From a checkpoint of a small mixture-of-experts model trained on Wikipedia: a variant of Muon for the experts.
Below are experts of layer 6 (counted from 0) of a mixture-of-experts language model. Rows are named router (the router's row for the expert), gate (a neuron's input weights, with its number), up (a neuron's input weights, with its number) and show model dimensions 0-127. Each number is 50 + 10 x the weight over its row's rms, rounded and kept within 0 to 99.
Before each expert's rows: "gets" lists some tokens that make up at least twice as much of what it gets as of all text. This comes from a sample of Wikipedia text that the model never trained on. Tokens count by the router's weight.

# expert 0
gets: ".", "-", ",", "his ", ":", "their "
router:50 56 53 37 43 48 59 62 88 43 32 42 56 47 60 57 38 44 58 38 42 46 53 25 80 39 53 51 60 52 51 49 71 27 47 53 50 58 60 54 45 51 42 37 47 53 56 48 45 41 61 51 58 35 54 50 45 51 51 65 38 72 25 56 64 48 48 42 36 50 50 50 50 57 40 54 38 45 51 35 69 53 35 60 39 41 40 39 49 59 53 49 40 48 40 53 42 50 42 58 48 52 42 37 52 47 68 52 64 47 50 59 50 70 49 61 52 40 49 41 39 48 62 59 37 46 69 48
gate0:59 48 64 65 48 74 64 39 50 57 53 41 34 48 46 63 48 41 43 55 46 50 60 43 43 52 52 45 58 61 55 55 46 51 65 35 59 49 37 54 43 61 60 66 73 72 44 53 72 44 67 47 69 45 48 55 42 54 53 38 50 38 46 50 39 53 54 22 56 51 65 45 48 53 43 43 68 69 50 53 59 48 41 56 41 39 43 52 45 31 47 64 38 64 57 28 71 52 38 72 49 48 52 54 51 62 48 32 70 55 53 31 46 54 36 32 74 36 55 40 65 41 52 45 48 43 39 37
up0:44 66 45 46 40 57 52 51 37 70 39 59 44 46 32 66 59 41 57 53 31 65 58 52 58 58 68 36 43 57 54 67 58 44 33 58 67 48 50 58 53 67 59 51 58 51 53 57 43 53 55 54 49 43 61 53 47 47 44 55 44 50 35 56 52 68 60 62 67 47 59 42 29 40 50 59 55 33 46 53 51 48 41 44 54 58 57 60 57 52 39 67 50 59 37 46 58 71 60 33 48 59 38 38 72 61 39 49 47 48 57 58 50 27 53 45 61 47 56 51 44 42 48 63 61 45 43 58

# expert 19
gets: ". ", ", ", "\"", "\n\n", "that ", "which "
router:60 58 48 74 51 53 47 44 37 51 39 37 46 67 55 31 52 38 68 62 74 42 38 64 61 40 49 58 29 46 50 37 48 55 61 59 39 61 50 56 41 65 38 66 50 54 67 41 44 57 43 54 62 45 54 72 64 71 53 47 38 46 43 47 57 52 45 32 56 40 43 45 51 62 56 56 54 52 42 59 51 52 57 55 52 66 43 34 49 43 49 57 39 48 46 56 68 43 31 50 53 55 32 57 56 51 47 56 66 48 46 43 33 39 50 35 34 63 41 50 43 57 51 48 55 33 43 65
gate0:42 59 35 44 55 39 47 45 47 63 56 51 35 60 39 28 60 55 49 63 49 62 57 38 41 54 50 61 41 52 52 44 47 40 41 68 56 57 35 50 52 49 34 35 50 57 60 51 59 51 45 56 48 50 48 55 52 53 39 47 49 64 49 32 50 42 55 49 42 65 67 42 55 64 45 61 52 46 43 59 55 42 49 37 34 48 35 36 34 28 47 52 45 50 65 33 38 49 67 52 43 49 42 54 66 55 62 62 43 39 40 51 51 39 54 49 54 42 51 36 39 59 63 53 60 37 38 61
up0:50 39 47 51 58 47 36 33 44 50 51 45 54 61 56 52 50 50 47 41 49 50 55 51 58 42 43 59 45 48 69 46 49 60 51 42 39 70 61 47 58 49 47 37 45 72 60 38 48 50 57 52 62 40 58 56 46 49 44 45 61 41 44 49 36 46 50 54 52 28 53 40 49 52 28 60 54 53 60 38 61 59 60 61 25 47 48 54 39 63 36 54 46 51 52 59 40 52 50 61 61 39 61 56 51 65 52 43 36 61 49 51 56 58 55 50 46 65 45 34 57 60 54 56 70 58 37 58

# expert 5
gets: "|", "\n", "'", "\n\n", ")", "°"
router:36 66 30 48 41 37 33 43 45 51 40 62 36 48 51 58 44 54 48 52 55 40 57 50 57 61 46 42 55 47 48 43 38 51 39 56 32 46 41 42 58 47 69 35 52 32 65 56 48 60 48 51 33 32 45 50 72 49 50 55 47 50 51 35 43 48 50 57 44 49 53 50 55 55 54 64 41 43 44 37 39 60 62 39 54 54 45 39 34 38 52 64 55 47 42 46 41 69 38 61 49 55 39 61 66 54 44 59 51 38 43 47 72 42 54 48 53 59 58 59 39 65 46 48 51 43 41 43
gate0:40 53 50 35 38 32 54 47 58 64 40 58 49 42 58 42 44 67 70 44 38 41 53 56 41 37 51 62 53 36 43 50 74 43 41 57 54 57 45 46 41 57 53 60 59 35 64 39 38 60 52 34 54 42 62 58 51 47 72 52 55 77 63 40 41 42 58 58 47 33 44 64 57 39 64 60 71 34 34 48 42 71 63 60 61 57 55 59 43 46 49 47 56 61 41 48 39 57 53 56 61 58 59 57 58 51 58 64 37 46 55 28 51 51 55 35 50 65 42 51 75 50 43 50 53 33 62 53
up0:45 30 58 49 52 59 42 66 61 43 37 56 39 62 55 51 56 62 29 59 57 43 50 50 44 41 48 55 51 63 53 37 42 54 47 48 52 41 39 57 33 69 51 45 66 51 51 69 49 44 52 46 50 51 49 60 38 54 66 45 59 43 40 62 27 47 38 47 43 62 43 49 35 55 25 35 61 52 45 55 51 38 63 52 35 40 55 62 45 59 49 50 42 60 59 60 44 51 39 31 43 48 53 48 50 43 49 48 46 49 50 57 37 43 47 45 21 34 36 34 50 61 46 48 42 38 73 54

# expert 12
gets: ", ", "–", "as ", "), ", "ro", "– "
router:57 55 50 41 29 79 63 67 58 53 59 59 34 50 45 46 55 50 55 47 30 48 49 52 43 31 56 47 49 50 44 54 48 48 65 52 27 65 39 53 50 65 55 46 58 52 52 52 44 56 36 61 58 45 61 41 45 44 55 60 42 56 58 58 52 57 38 50 49 53 47 53 57 49 51 80 51 52 39 28 53 56 45 37 33 56 42 41 50 18 39 56 32 43 47 66 58 39 71 45 54 65 56 49 55 45 52 74 44 32 47 51 51 54 41 65 60 35 37 57 60 66 46 41 30 32 61 71
gate0:51 35 52 50 47 49 50 57 43 55 50 70 52 40 48 46 56 53 55 48 59 35 40 47 62 66 43 55 44 33 65 40 34 52 53 55 54 49 45 36 61 50 54 27 47 55 38 58 34 61 38 24 35 48 54 42 50 38 71 57 67 46 48 40 45 62 47 44 59 59 48 51 69 36 69 64 54 48 49 50 51 45 42 57 34 45 46 43 53 24 41 30 49 58 50 42 64 39 52 43 50 49 41 47 47 65 37 43 72 45 46 54 49 50 46 65 44 41 34 36 58 61 48 44 57 38 68 57
up0:54 59 53 36 62 39 61 58 34 62 64 51 49 73 55 57 70 40 58 51 41 36 40 50 49 54 31 44 46 46 33 48 39 45 34 54 52 55 39 39 41 72 44 51 42 39 53 39 43 48 43 50 52 33 67 43 43 43 66 47 41 45 49 69 42 51 64 81 51 53 66 54 59 42 45 49 60 55 35 44 38 47 61 51 55 47 48 29 53 37 50 58 23 69 69 56 38 60 47 56 40 48 70 42 47 38 61 42 52 40 53 67 41 63 29 49 61 59 55 32 57 53 51 52 60 52 50 34